From a checkpoint of a small mixture-of-experts model trained on Wikipedia.
Size: width 192, vocabulary 10510.
Experts: 128 experts in each of 11 layers, 32 SwiGLU neurons an expert, 8 picks a token.
Training: 445M tokens, 6789 steps.
Below are experts of layer 4 (counted from 0) of a mixture-of-experts language model. Rows are named router (the router's row for the expert), gate (a neuron's input weights, with its number), up (a neuron's input weights, with its number) and show model dimensions 0-191. Each number is 500 + 25 x the weight over its row's rms, rounded and kept within 0 to 999. Numbers have three digits each.
After each expert's rows: a language model's description of what the expert responds to. This comes from a sample of Wikipedia text that the model never trained on.

# expert 52
router:484536520522502537474532506530496483504524519501539520502506512527471544494457502441479475475475483495485465476516469478518484511491501492488498476520531498555470486497454524507470494517504551555521482529481480527480550467512519533543476490489499485503545490496522479487479510506511516546440474496468506457500511518464490527482518462485484480494497477475502504476531490500480499471473524481468489530454509550499484556509545495485545487507514467526502527516501452496527476515479521549473531513483541471530526501494481504536505489477533514501473519498453487476493476539511478476
gate0:526523520514486488496571497502511510500509482502503488503502527471513498503519506551506535518487520524481478486493501482483505503461515509525446441526519488525496528524445524505489495508518508499484512526504451533475544492439480519462482531517479490476519451485475537518517492499548530548533541485467521489526467548517489501524493496537505519479511518504498525473539469502524519491508523482522483506493502507481495539489513498546500481492467500491494482472485460506534543522505531497493480504452466436559531514506488511528494521451519470508528551528507512465483506459505509460
up0:484460477499562517571477508463512478540487481510490484483526513534485480486507496487499508463497457459480512544527513508499500495531486524522506541484472507473501482480566472481537492499464512496492495490496565451486464503535527494540495517501511495512498540519476530485481528505460511432487534541511483515509513446451521507537519507498495503521527514506536498506466514497461485500473514522486522518496516471535515503505462511492509477477548509537513472501557517514486502500485490525472501481528517534490497504484499489450516479538491488535502464489471506516503541498450520527
gate1:501502508497536509523498458458469493504485490498503529390451490471530510504516522510542507469530511495501496458510475514508532505467522536478493492494457473506487520481456506509492485530515517491485465490444497486457493493459502546495509508531506477462465469473472514486506521483456468484503503542477494530545509487473525505512540489512542494528520518493470476503459479496538532479473528525547467532485474503504481515475485509474528511557518519521522508466510481528496548489502512509518464492477487493499500543526543533474490471503498508513509513516507469472468503499483496542
up1:516546514497445530487463450507513527502492481527459521498438478499520561500482535489526487503548456499503452516497494503473496541475535532520539499479440466522531521478473527500495519502474470507487500505507488464517503489485573478489517470511521504519528468511530494511554529516442519510504471533510496495506504498526474528516490507536512462510544517525471487526503510466454533528476511472519529517477475535495526483474536511511526494508502483483492512513493452509503488483514515498478497503497478456504471504505494527523514477519533502470495510526517468494454498519533545472
gate2:515479457487524503480530508465443508486476508498536494467488482475506479511551457491492523477489491468499481518502475480520490502502519479505507494517498508518503529537508502523514471462545517505516505488500512536519513511517516518556512503488484514506528537502485500489487521469418471523479485513521500495467547481511469499532479513482437483521499468510505514506485508478528490523441524449507466482496491501501450534486503511527481473517550472482519496550494461496505524454467474500453454483512514530479485516541528533437514486477526483562510514529472504470496504496529481532
up2:480481526468516497546505520477522534501509500502487482501521487523554523493499480511511493521481483543490496488505544503516513504498481521537476493512479461486487505452477495456536503542460485538505518522484461474519435503469505485441494514475512509487472437512493519467482479513519507445529539459497514490534484507530493520463505503533516537509506482523470525500513473518487490474532454519515508554501533497525518472535430499511492495481454530498512498455519493497475470501502520491555534497493474477523529505479503538499450507552461517488497497505534468488519519528489488500
gate3:473526500486522534491526491495510545496518468533484519506509485500490523482491436523489487482476520500436448552472563548478513468485521529490485478491471528492469512489503484551498526466514495522481516501483498440511512462542524513508496501516483483515544488521493514477460491533501506494491512513450496462503530512497476502541500563512547482506499499527492448514507501503475511510459508549488502549520521511447507538480501474478532529489497499489511525502500487541519529466499480506475514549512466493509518495491511451489508526550496469476490512513498496555505495497480462516
up3:497516510513523461513505478496461501501481478495488479423464506528476485434508514512535526519469495527527531512519410470551491514468459519468479519522535527476479517517449507464498514515431497489531472509532489498502476483487476515499481510534532559503490476494480498500530527516481486503509488482544508513491508505502535503490513463487514490512537480525496566493499469473530486496508514479513472509505482509507501462519503489526457515476512501491547470487461517432484509485503512477503489468511515487485501485492557536463483520497500517481538538511484481486476530506513493492
gate4:492453508526486545489527477493486514482505522515515501516454487495465468528514514465452483479479532491490506511478489521529509533495535467495481524482464520502511449483494528501500481533495537487526551524480523542432511503498509498478474509507520489506496545525564495494547452486483477498492497477495479510515496552514525500493512506510514488473502504497436477451508509478454476485519517503476543499451532515465522503507517475512528506505471454484542548496499483443483527494522497517467501468511500468525475509509457502491521455529514497482460556494525498526463495485505509480
up4:459502510522526471508501526520528497512482489480529483513523538479474517424509523526524482549488476490537534495515505515537494523517467497524530485469497511521486559504524550474514485473526533478556518495492516548503502528489458478509446484470517477491527509508524522474486502486490495499515483479530476484524519525472563489472460538461477525511505526499459513532520485495522498530534485523492519543535529481500479477524513485522528515495526494530497515514496513527489516504497522503549518530518484516462511511545472497466502464520518508509444468492487535535505540465511498453
The word for after known and famous, plus sentence connectives like After, during, However, and pipes in discography tables.

# expert 63
router:503525484538465474493527494534512486459494494475539547508523489517463511506494487475488460469511540433533488516503485506453480524537527540546531457490518511457503519481538480493497482499490459509489485497526479516506537522465468472516538485470481498504480501521539482527521520493537497512464503464486490514518491489483488529520462465520497500468529486453481517508544536492501509493512483528487502509474507475490486538540462499479491533468543514478507485566503494510490519481530487505495479446485536557475518499485486519475495450495473489486562476510551522486501512521497496510
gate0:463500469531481522499494514490549538448481531492531531497509494455509494511490486521497494523452545521513462511481506488541521478508506500558482484505500509470496496515481508534531487491496464499463489475477507488486532489434527513471533524521531510469483464478535526528474474520532527467507537479492454502529502466520515536479538484470466499546516486505547510500510535489520527481486497452477513490520507502483480528507499463507487502492490530440507519524483505508503535465491519523520463462507492504501553466530522507535480525477545525520492536483478481501468510472470545534
up0:523506509463553491523517476503434497533524468507505476453537505521511518522529513510507549493529447522495527522466497470510538503465497485509568497505524490500526502488501494511482515499480479473513523539480492511475473507547509525459487517518476543460489520538464466531520558455463496507503510496534534503485488518498519500523453502545538511483482506541485503479466469502463465521504523550497491507514472486532543465501481510515501463530505499535503522488557482450501502495505489496493541539508479482510475514493502485476501528544497486506474517510502487469511516541510495539
gate1:479548497474504504507501502536472473481501523451499499518472548501489491528529479481548502513527499506513516511492510516484558438531481487482501477513485505449532498505507472509510518494421489489461519465468460500515542527460497516512490515480524513472514524465536523498504517516482521494470517516484492500481494482533506544509506517475546470495493521488482509469487524466515500476523541508494469461559509482493500530482498533517473508488500520486477494541462503538501537449511487539506509481519432524501505480494571492515472491499492509535514500500519560527486495465469477514
up1:517572514480515528488523483525470491489480468512478498462479529544477498542524488510533452438516512483512518491511478474462515494518497492518499496542455498470467515464535473531487509491440499470540550519500435498472497485498469484518517532486458510517531512497508497523500529475474501519492491460541479510515518469519500538492495530513532484472530536523459488474486521482478532525495495518488470456539517468499497535495493519529484501451495464477533486518491479516508450497497512511499464466487490551472482498501522475515492457480496469497509518501521526537514483457503482487
gate2:490530462489462535470466539512511469453510544507535530495515510469458473490493501468484486504511524477506517480440485504524461444531487521514519495522505478494472553472481492519478515553504481505520489445481476442479529514499469568510515499494494468530500505511547476506498467509540488495506473497532536498507523470468494496497531532468462512529509479474535482541490512466536496492484499504505525480540467494503505491538491511512485515503513505506461543536500476543513535480493512488496515481525517524471498439527482493477530507493519534516494515478519516482517555513476529496
up2:491509510478508506494536473492453494527503442527519500515470509529468518505494501501472521544527474472493528468556520517494524505518550490477521515534523536427553496521430493481522503463519513501517519518502527518522533548574477471542496484512485499541518529487513526496524523488472487474517479515480502500498493536520484450492519497487540508506454533522486507509517462514494522524455506547483491475477523518502455500490515514482474482488500487499525493497471496460500520477493519515494513482454511509499504530459523453522512474496482461511514457503493501512518507551495541509
gate3:424495495495532461499535472482522537531542531495516512490545530494502483538485487515518523496512464483474543496514482522463516494506507509493506514522429514468468526475504480503456514494517493498515495505509514498523521474518499529422565506450487514478459474500486482475501548527510540503501523474501469513518510519490481463526478505496489531546481530516505479458439478501512479496510496506488519515504483495474528473518493493496493515488526503525492530458522488490509551485463532491482473499511479507456521527470475521539520511512493484535524477549506499449471479506471531508
up3:456513499494511490513540476477477494514487540496515494520508532507489493555497508515491486500536470462494576487494488536449490516522502479481514482521426549472455500482472471504450519536507476489486518506498501499514514461482470515455529510433472515491447448524513483484526521502502510508510525475480474484492516552501469471505487476501481530506518534519479499500447494516506483485464466487482478488494511476490511505514480521499492517473529493522501517508528506483558534476521550490487479456525458513467513502477501499531517487504492480520511429515501495465474480499510540518
gate4:499495517543507486502504479500528518524509466475503511501474542513495539485504533516548447490460528482419471489522515499512496483521482546506487522470491502488491539502539499515488467509485492473526535489479530473455497467532459480524503510503469533505550444503516501544491472501500497506491474503505513486473536461502496493481517529520507506476531531522524483498540536476451502491489478530479548449450502499504533488494476518467490531484460471472495442496479473498519507508544502501527507520484531525516464493524497492512535463527489490509535528539518531510493518551530505492
up4:507511521467532529524499489478511503440501541509517459452509470478536489518515507450474485488505519508465478485544509506488494501490513500539515498487470495537474522543479465514512458459480514534551533530531528503524479460498530496489523526525504513490509476511502477508473537524469539537494474553535509527436509480491472520478535483512483481530510543521468500539499528525474504503521515482512499517506507532531518502491499530480464516506489491548542500476491495436467493480484495503529521484496508519536505547513543472496533526486488499549489486503472482517500536547484528485
Prepositions and conjunctions opening clauses or sentences, such as in, In, that, where, per, However, because, plus section-start words.

# expert 49
router:483516514507473534496455505529507510498516515497535505455515483476458486452478523455504463470487499517473498540543499481513530489472543539554530511475499509529537490487496535484545491493541525474538540497539470543488501504536487501495506494526463527479532513564484479510478477485505469496492485529492520457510481516515523528457471543513500486499534517503472494484526486516475512498507502502479517513450445501508493538523521473474554520458550498520494544486533498510496452516533507508527479549512528516501525492499526486492525466537473476519480507501496503483457510516503519508
gate1:527514520476518511512502468463539472525487551501517490500516466501525475503526484508499529477494512492486489472503507510516550482496513515518508477505493479475506497510500489497517557480484434532520471492519502505506507500538481502448500527493505527461493514500520485554466543543509464517493477515515490503502484534489504498514519522468478538481523484489486495533451502483486488547469519451457511466527493504500509498495506465477532470525507544519499500530525519496502461471527516453517475554509486498493535494503560500548482501504484500535527459497467498523405483520469536544
up1:487541480471502538537527507476490492494468557531491495489478457519465461509517499490494513461506500457467471511531504501499494504517509533540540479510472528500494474530486500541490490478502459487537498515528534505499482490489493471502500543527464537505472532479468502522509501482537493525459499506556492471474517481522463530504521499514483512471518512500493531504448485465488494480488466475452518481497492505470542521520485457495501469520533441546473538522514523497526483472485492497482500528490482549496515480508511464532532503529489562504551449473515466469474510492474479507
gate2:522515496481510535514474517511468474545503486499540479452504512477459506461454515479465504485463485476489482515512449497509520549490526507534479511502459472506509517460520502540490526494534506484523514561507504545495474496537486487530534466511450493508499503517462440486489589453457466479525497520486477465501496512508507485492492452509513504494492511482478513496489486503486509538503513533507508465531469539471474507474514462513473449530504475503506472526471513506519479518515506536488484521504464512524505454503498507489500478538469460523508486536496489559502496483499512475
up2:548516553513517508531526525532458478497488483480472553460486542502509553487516506502506485511495455467463485513504503460509557554489525504546500499495489542521489543497490553464502525473518475495533499531513451502517497508485458509482459504460494529492544508517523486479495523473461497518523533495480488488492477485530507518522470503479500470495463513485472552512513497510534513532485499551474486499501492492492517477479491477460501460483480492453531490543496509487502480506507505493473529549516503481500455474526528462480463463534489484503478531518483498471474503516463485469
gate3:473499521496508523495487471488554507537484485478546436485515463467472515515504482522501529495485530523468493553502465519549518488487527528490515505453480545543471498496497516487491478495519491473498494501471489479478476485477487442472484513511516492496553513510549524475457508481452502487509470538490516451489481496544511545536452477514512488522508486503511489540520496482482469524492489547518491490531444499521492497478478493505553485532521472527505477514533481498510516522524491529469497533534486495508504491526466481513491524551480471510559486481501445498469499478518486507
up3:514538531524525493525484424529507523479500567522483480481528489499456443487535480492466507481490472447498496541504487484505510503477533492512514457518503507498468462495507510549565511523503518490528518487554531501514455476463535495474496547492500498479520482493500480550491521462528534465498517535503507488468524522494490501527474500530493465481499437538507512485473480471492505512478527500503513539498491483474488486473539487478533505504473515521506457497489496485525497497484469489481496528505497468486561502541515528498486511539537484523525489538499510516471483513519458519
gate4:519519464486473491484546468509513521490500534459507483485550477483441526517496496505472515465564507501489530491535513483499479482550515468503509521504505496465507470523522471472496484552520505523528535497534520489485470511531440495502533465512506486435486521507496527455499513475521498477541517542506471448503499487458513500495479469516506509471497514522506463461518502479514544506493491526499535503516527465485448517512523489476490516510518458443478528531489511462487494521531513459499514486492538503526490509500512509545533507472471471516526471522549546523521502486500502508
up4:499497497541502480522533564450450513466507531508521476502522494539473497517431488470514496493490506504483508509467511471522492478535543477475504492495513517511483513475513524491493495520562491509500508485498455496520476527526470522529491482496511508497485529505505478438508483543474520453490523523538465473525488483521541528501518474505474489515496502490542492508476468472537505502469529551522528491499502518547466451561523523543541487467512535471490529500470505486482522517488499471486526499530490534470501542482514500533487532497486505526478505513553517491452493516536505509
gate5:480522544538519530475530479524516478529485528474469532515486464483466496485495477508508538438542545474491494482521486446500496510513480556486480504508498482495508525507537521486470510497501495485510489472490504476525504521453523516488522510493494534502513486556485479506512531457467446453504478503522494485417493489516508476493480532515490529490463507524508500500540471525445490520512492484492527510491463455481468511514473474484494478501557507493493453543516501493486483548521513511442526514517491462502466484513480477498518472499472487500548489520523510446496487495481483515
up5:534490527466527543500535546530512510513460486464501494510460509507485481517511477490480521493513488502517500500524468487452470490471551512509516483476512478486509496491471507472465466474541487458495477501521486505484485501462467484534557503535456509528504543509508527501498567484510503470478494538533474521519510519505502492518504535501519491525482492522483543506476488457559496507433545515568455512504525510493480519481545532505503515481506528494535475507496500475511541515474532482495479510455473503535476550530493495509526464500484475453482508520510486488467514470506522503
Award and competition words in result tables (Cup, Award, Won, Nominated, Released:), plus and, to, as joining phrases.

# expert 30
router:515523469489533538504477508460461467515515498536528477468482541507462484467502545455506492492487497503524463508533460505523508536509534500532470493498537505552512481487483538504491512479533459479503462531514469544463515531505512503480467493498474559506502522553516448484511508528488467533460459490510513471532477506473538486496455491512514485510511497521516472522526542555490511476483499549505524546488489495512490537542487483489502510481508514504532521476518522490492479510530480513478470531504521511489512481480523525499491464533511516479493508468493458485455506548536476475
gate1:494460499522505535518504508473518537488521487527511486484467545538460518511499516506454521506483532504459484500528496495499505465528508490431484521503527535529480516510484481504482476447505483489502489490530506517481513456519470522522468522485503503493461488540545472507493518492500478489573500501492540517501469487502544495471467485487521472518539489455476492532516502506497472518524455493517528487479494430497513506511525467481529548514515493499489537530543515457476520490490508493529526488530508481517544453517469486543498510470456497503494468533499527547445486484488495524
up1:454485503456543489510511492539509495512486524531496523494472507503491490487441469481511532528533485505466464483506476531496501515485536501484498461541501515511532526546497494521485505505502559500540458464470500511484455536529511448463499506501509499504526519522495488516486543501486534485515500536525503501471473521543524531477528481527486488500468490478487499456469492527468486502481512508511487558514476524531483497523500443478506517503553515509527480453491505510515513449476437509531497550491496477547501521511477518493483499502477450461479433499504490508506479468516495490
gate2:488498485505476484552508531505516517521474525542494475454502519443551507491484498520540483499468517492538503510491528530482484459502542495526510543486517533464459478504530485532480467526526473510483517503507473508475497515522477485519482540509497491496487501500523504498510422493498480529520484508491437494480543492512483519493506491506459504457523538497501494518503519483465436559476475484504487508462544506476499487514515493478506557472488480543531465500488473510509503471514490492518519504524468491521484471557520515490532496451484507453524532534499540468524524500523523509
up2:488510500502541481515491511477514521502507473551485479487465518500526507451498484489491479516481453505458511513516496526501543502530503515535513531497475541541508534513492482544526493453462483465520455510477483433504498458494496530453510532527486510485508500488520515544490505486467513505522512512523551500494523429520477505472513477517491482496492499500525477482497512502507493518481469523535453542551537478476478490525469471492547479534506549455461461499527502500506474501482454472498488502555512504510481510511540479498495500537470505505474532445514492492463503520521482508
gate3:439468495486556464492524497507457524478549476505457488496494511508498458470526474490511518528523502493467492485516499487537495499492508515533476523472511498509484467493498524533515519518496527518534512515509545505503474506491517525528458476519501494520417456477483477529493488572491485435518504480539512489499473517496511500497492462464476497524505493488548509517487531493511513475550513487489494516483501479509495514508511487513469472504534548495507549488509503448458521506463495474479470481497475529512493501443477521472477536504505470518512504525514485535504546524469437487
up3:452492477541540477516570487512485512480511503507524488513492493532492501469469526476481490472484487502488489490543496503540460543525466486521485519477486528500480479463516510506511499538500511521542557498540517509498498506496514517495471481516544514515499497500475499507511481500483465454495473446509514498521529533512541512454458464482453497494504526540498459510479546515496479443503535522486533510495517502519470481494502484527476495502501515506500554466462473477461497509510481498528503520509433539485538509465486503471525520526535495492498489485466449552507548521518476498
gate4:477465478502493493559496500484473505506473516535509465495554483486483529505524484520496505486475541479477528486510499469517488486501495505508491493518491503524506465499437518458517446487492500548492505487499503515528513475448483486502463506458494505506497478468503480568521516524479508510487486509469461515481496469515448524538492439503495506535472504472508494509500507513509494472521484487469496526537533499495532531446514481509520412511545501481510524495540457529442482511506515490520465469545512501519510464501515505484466482471479541482509461492523476450506465494504492506
up4:538517512525499527467477513573526498483522500509539515507483510502507470487488478496478538532482479491554508501495483521494512495510476492448497516495512504492498525502574480533516534488513523461509479518492515519470456500557520496508504488551517472508495511552515531407489500438545500482530502509492501534512519536501534470465502514504505509491497529481520496491493531481507503535509499486526487506470488512534471488517477475478473581483481534501496510525515556467520488474506499467495528499528467518525520486517502539508500480488529482527496503532468536499519479486474507462
gate5:515504512502471534503490514491469507526513522490529474442517527456499463520511511485473474474447490511510552517485466497492466520478488480501451508474471543533464513522485481473519462504476499495536469563517535479457477517497506495508511488481496471492478502536538507494467489463513493519516512513465484526472471491542480549500536490471517491475508544512479491471518502506471464479550481479478477549482484555524531513501496465491503484442509453529530524503504512489515517527516479499478470509528511494492488456533541526462462501508512527482465484495490502506503443519472495488
up5:520528543515522560518545480498519501516525502531510517491507549508538511526490511521498519498520480502473503484519534448490542490517512441484519549494488532436511566530537521475486529505487523524477513462496499469508525490516466481528461535496501513483523490503510511475511519536448523490463520506498504513505485537507513491515466527479449501510475489494520456535515506491534525524497500537531526515487509494547427510516531498477518542508487507489502498493518480461529522505505502534512512464537502508517493521522507505524513495512454462476537563515523526519500516508506538491
Line breaks, semicolons, closing brackets, and at/in before events, plus Award, Won, Nominated, Championships in sports and awards lists.

# expert 58
router:497461463462513507484475514517490545497463532519521522489481475470561499513547464482497505527496540499507519490539550540528540508492470504443476483514510476462511513505484463483480521490518439456516495488515502479479471465461481526463461527488537502475523462450529498521475468496514473477559506465449520466514498492517506487493510461506474511491479537487503497464477471498483466467548491522478532485461516474530487507500492514482491523481491528482490465468544494516522484515489494458512519538465488508530488513515482484508515477502506483506515504505517527521544460495503502525
gate0:498538510479484483450505488501534512507514523546485476489464477483501513496509514517466504524499548482534467526509444496528550517513491548502528548474491515523468460465489547518465483500467528514515512535440470473486534563469512532441537485509530532513474505469502505511480498445474501473453493479478518499489507508511498517476513501508464496540504498482519464502508511492495531488498544461502480519528517536507488458538473502503535460491481499488497549521526481497498477501483518469485501536502505500506487520528489509486472516504479483524473532469463530496469451471507530502
up0:541475525501483503511479499506472548494485479467510511519571529512499522524506500452511481503561488500494524498489538522476517497476545444463506498519531500543533524497494496451488486513515543501522501478494464510498480474482480490513499522448467495543512503582513461480511494481519487487493511548511495474541514483481501507479481496451537477486482484476507531501499510513522525486459447522504516529448479501492513520532485526528467486530520530510478477466501504496521543484498526484501556500475448535533500496480524503490519540484511489491511482460520453516508521518478501482
gate1:506493504497511514538459469451490501489541503500490512473538541514511473501530496495497511493466483495495466498499522505515528480499521502500477491483445503519491525516518551457508508537454507518490449504446488497475546492491511552485530529483489506526481482561463530489501510511487516483516547517557507499521548482509543517553469525494501506536498492477505492521509485485535527491478517451526457516523493508503511505546484495503490503478502494492517487511558499498468532467499488520464486468533479528521535513460503505457460525525508548477495534499451494517462533538489464500
up1:518445456488496485463486490513493517501468526534527512509483493476513500486514485482474485509476543509475487479530550544541470420494469496451463481476515459489525526536508497521476500509476464478516507469509522515505510456501495493454489538498528491517545499512496506499505473485541476489531508481482496471454519477471520474483497453503492520460506520517492482464496464466478483451507488471490517495483515502517495502457519529443539527468475484506493468457542496525507488512518502470497487497461489489493492461493472439478525497516447510490526510498474483519534450505504487516
gate2:518537524493536452507512493479470483536487536507494477487539511489511486545486476500454475473527511532516536512544491505480471499531478531501469489514477521525497533512493558486534462490480489494475542479482487510506521456500504513526525532545529513490513508503478529503493503461515531486494530502482501501493511515492531476490522478480517531506516504501500478525500546457497518541492483509499489492524492520499518507456510480536498454485472508487472521500496508481497453471484500495471501488564533538495548548459546475522502439467533521506547506515496432540553491482483520474
up2:532508500493523510482457481484506514480432510471521487523488520484508512533539495467500523488493549520515461465533524506540492489497503536474524455485515528487547528488502490514540464490460488492490493473495524469490536446463500490532519551525481514519538486499495477521515483498490530505508514521514503490516528464519504477486507508480483494478529518486451498476477544470479520532510505509524499461463523482505520497423497522514514473518464500522512480468484509536551468505484484469483512500507476528505518487456573492496487476476523495485549473473545474525547515501473528499
gate3:528521454503463473540480467506466481517534519541442537526535472551479517449502519503497506486539484482525501505501511430467508536475521470503503545473504530467454531523519486445456488471551463477485493491503476485485471499484504526536466472452478491484470497501492526455487509509484479473493519516489559500550494527521503498520479511482494490526453472489465510515499517492504531482510474478499542515505522490489525518521458532477490483540520523481517537488519472489520504523510505478488514494488497496474485496519491512510481479478521503468495537553507481502491481519462535498
up3:479531513502493542508547487509476493504525466509481511441461569505488477487499504508539463484498495486505501524516485497460532549491460538487494512520477493546503500482491502518506526497470529545503482567545505529473502513560474497481544525531493511522488522540505512515523479496474474476493470520551484496451495515480498529476434524447496530492472521534532491469514529468523520491527532512508512520488486495522487484516547497535490494467517494492514530509495533447510451499528514509477477467491514505523465514470505484507511503515513524522518528467481485486479511522464493512
gate4:527498498532491499472483540500494441498508471466518543515516463511501527474487437480494532502501542507485455488508507522471517481460509532500460510485492480533470479502511533499489477484451482511527542482500490491471484493519529521511459498494496472537526538490513483520482469474504476492494472490487531526497456488473508469489503485467490507455545486465504474511527487468537483474457522531524506495517478500473491488511496538512514505513479518485498532457528445506515514486468542498484518494446449568501473536507500509449506468473499488520540480538493500460487463541511518502
up4:514508513543515486488509489477461544493516490548518480441504527516525529538537464511503505484493529466509505493509533516471562508520522501477529506479503532508506484505498468517486516517511483536495515561465483479473487536481535540497550534523456490498503531505485493563518512490448467508506500510461513522499522488528518473495503518511524499523475473509515478503551526507475476539535475498523458521462469506517449512502478503467519477499512497543508472525520513484462463499530485504524531521527497520483518496481509527447511490540508478464487563475534478482496524494535499496
Middle and ending pieces of long Latinate words, such as ent in abstentions, it in expenditures, ation, ected, ribution.

# expert 10
router:529511561515479494485452525525458496497511445486520511458486469552442540489487497463522511467502477527501510462482515511493487512532494524501478503509522538567546497481497462496510522501456467528481502524512467513496489489548521486510475463508464474519525525525506488505505517503507499522446530499509488510524490485455493486499536530490539493503499504497506534532511515479519499493465497466500542544455526529495472496544514513465502525553468460537451513514492511519495474514529520477458512531468517507491491479503496509494484521494539516490480533477466524477529529506475464500
gate0:505541529512491480498512499525487487435505503481464528536490494496478489505510504549496447453501550518507505479520501527485489542496483504503462453512502533470510540490533514516477505498540490496504484478484493529472520531504516494528529464498465521515530471481517479492478495522479476510451489471528481514504474509523450472521516510514478477462476483495517524482512517490471492514511500525502526494460529540499519520536481500477476509495477493479494483443509519480527459485466519457475516489484488516489473492562494520517510488486529474523525435511492494567478464561474456451
up0:493526515500496489503514499489469502477541471530471491560547527509513515526535539480471500466489514486558494506526470465485474515510509463462464442457472507534467465485510487544511529490467537502455502516472512508473533502502524538512491508518538489508478502485461509493478542478498457491500478464503507499479529510517538505492532477484476509520489478528550469535446496493511537508467526509503487492507496534485519530469541537521537468493469486527500546475494502501482508466518497496496497462479467471509514515490477483464517502462554497516537505536475504517514535472476494536
gate1:445515479466498513496473495502473487505500503502518453485477561538491521539481487508488486542499542507479488512463520502499473465573503507533490561507462526496529510507482478477509457507499524526460481511494531494485524514518528535509503526483488476467483463541544495497515453487531529505498539547529520507499502478507540508478523538536539476517484493482540524456469528499515488509520494457503520500515495513482487492502454488507500511528489505513451479483521499459494533489512537495500500469515500518524491543505461524547470549491502498487444453477525516516495503527532508523
up1:509514534501506491489491532462497513534513472514495477499479475497502470501526492486477520460537482506515522511502506479461521505487480466491525465537538440517496527461540554497477510523454531461526497474504483492519484506527521486463527535524500509548517485464468501511499562527509474501503454520467491494504491475499522536507525489493434520489470539526517488534486511510489510543480450530453478469500479472528487513497534477506524494487507526483523536521513463498500510512476483504492471495552500478509511494461527505458541518556561484483502508534504518479492469477471480468
gate2:510503505500526523492481505494471496463509516482501549500458481526500528500505490470528513503508468497511527503479515518442517523509497515497503476499512478525513445529507499530539492506499487544501502499474489516533470513506472490509488533541444507541551507525477507490486527501541526477512539475470514486546519537502458472508495521516488523478507501535444519555519508510437494546493478477471527512469504487499478479478463461488512534576488473538533446501515512519507516478498481453508555487497478452483477485508510543506505490493508495490489503497471508434483474499485486468
up2:471492496484484483508502530498487515521454503484504482522527493499483461485495514468473491446561504557471527493529473486509464484455511493488515512536505508484472541530470479458490430520498504447505544512518537494518485548501494503478479497493548511516511506516483492529483451471506501516485492538516578483489506456481512506464466469475500503487489508469515478490516524524496534511483509476529461485511527520506514532512508476483494477443512509500516540493470476457484491513510503531533503534476521539543499534513434523502480497524451486511481484491508504526527483517482528480
gate3:537506500530480524528487536480544506463475491476507477509535481497498477500526496483479456533511511490502506515485470505514487487553461504513561457476480535525512462495508479535527462512448488501490506512521524543511559503523476477506551505484470499511539504472534529494464484510503492509476533501531460495525458484456476448491523467496518506480482512491496535475514489475523457499483526457483519489526510515482487528460519564476534507522507466523507498502536478518522475493474524514493506518489498476508487510542524439506553490456499496479514473481504530514527513512463528488
up3:529471496557499451503506451501504496481523538508447462545508476473498522494522486509487504479528491507511569462513498488500516497481511453448483477519523506519524453521518479484496526522471508521517514508477491487534508494509463467469483485485479490484495499493492536471469532548483496485512508500478443534483493484507483473495518531477452509492521505434479499489510465490514497516500524487521487525476535526472573524455515486492509507481466496536474508483471500523484524528457522504505555527518497450503530508503512483460514526488515495466514520580497504510500500519522522505
gate4:470540526510488467525484488467472475454529501489575465530526497489467499531494514483526495553540492487460527480485514515456531450507487488519483514487529529541526505508486513522477519516490501524507490494472512475507530464510447516532526495524489476504459513474499543521520527506496508478486550520558476536524501496458470532523483479517519518515460549483471513529483489469526475526485528477498483488539486507489496473508490490498494479503474487529501488517509506501510563471502510490492451521531493505485545500497521514506502509455533490492550495513517497527489459472431498519
up4:501509511538485474506523509492473487451492479443546492482512470473481520509509502505553489575504500482512472522465521520455518482496488503509525522451481554511538492504497476550546502513497464523551506452466507501479491494498476474534508492497468466505495507505514549507504510526543517524486516489528476521495471498450475479533512520548522497517506553474474468531543478470514478501516530495497509517512523522496474498545502539509502467522483507491490495487507507496516516451525515492485468514494459478492514502476487501524528515489546517496558480526462484508516516462439500509
Field labels in species infoboxes, especially name: after Binomial, plus Genus:, Family:, Coordinates:; also prepositions and articles in prose, such as in, at, a.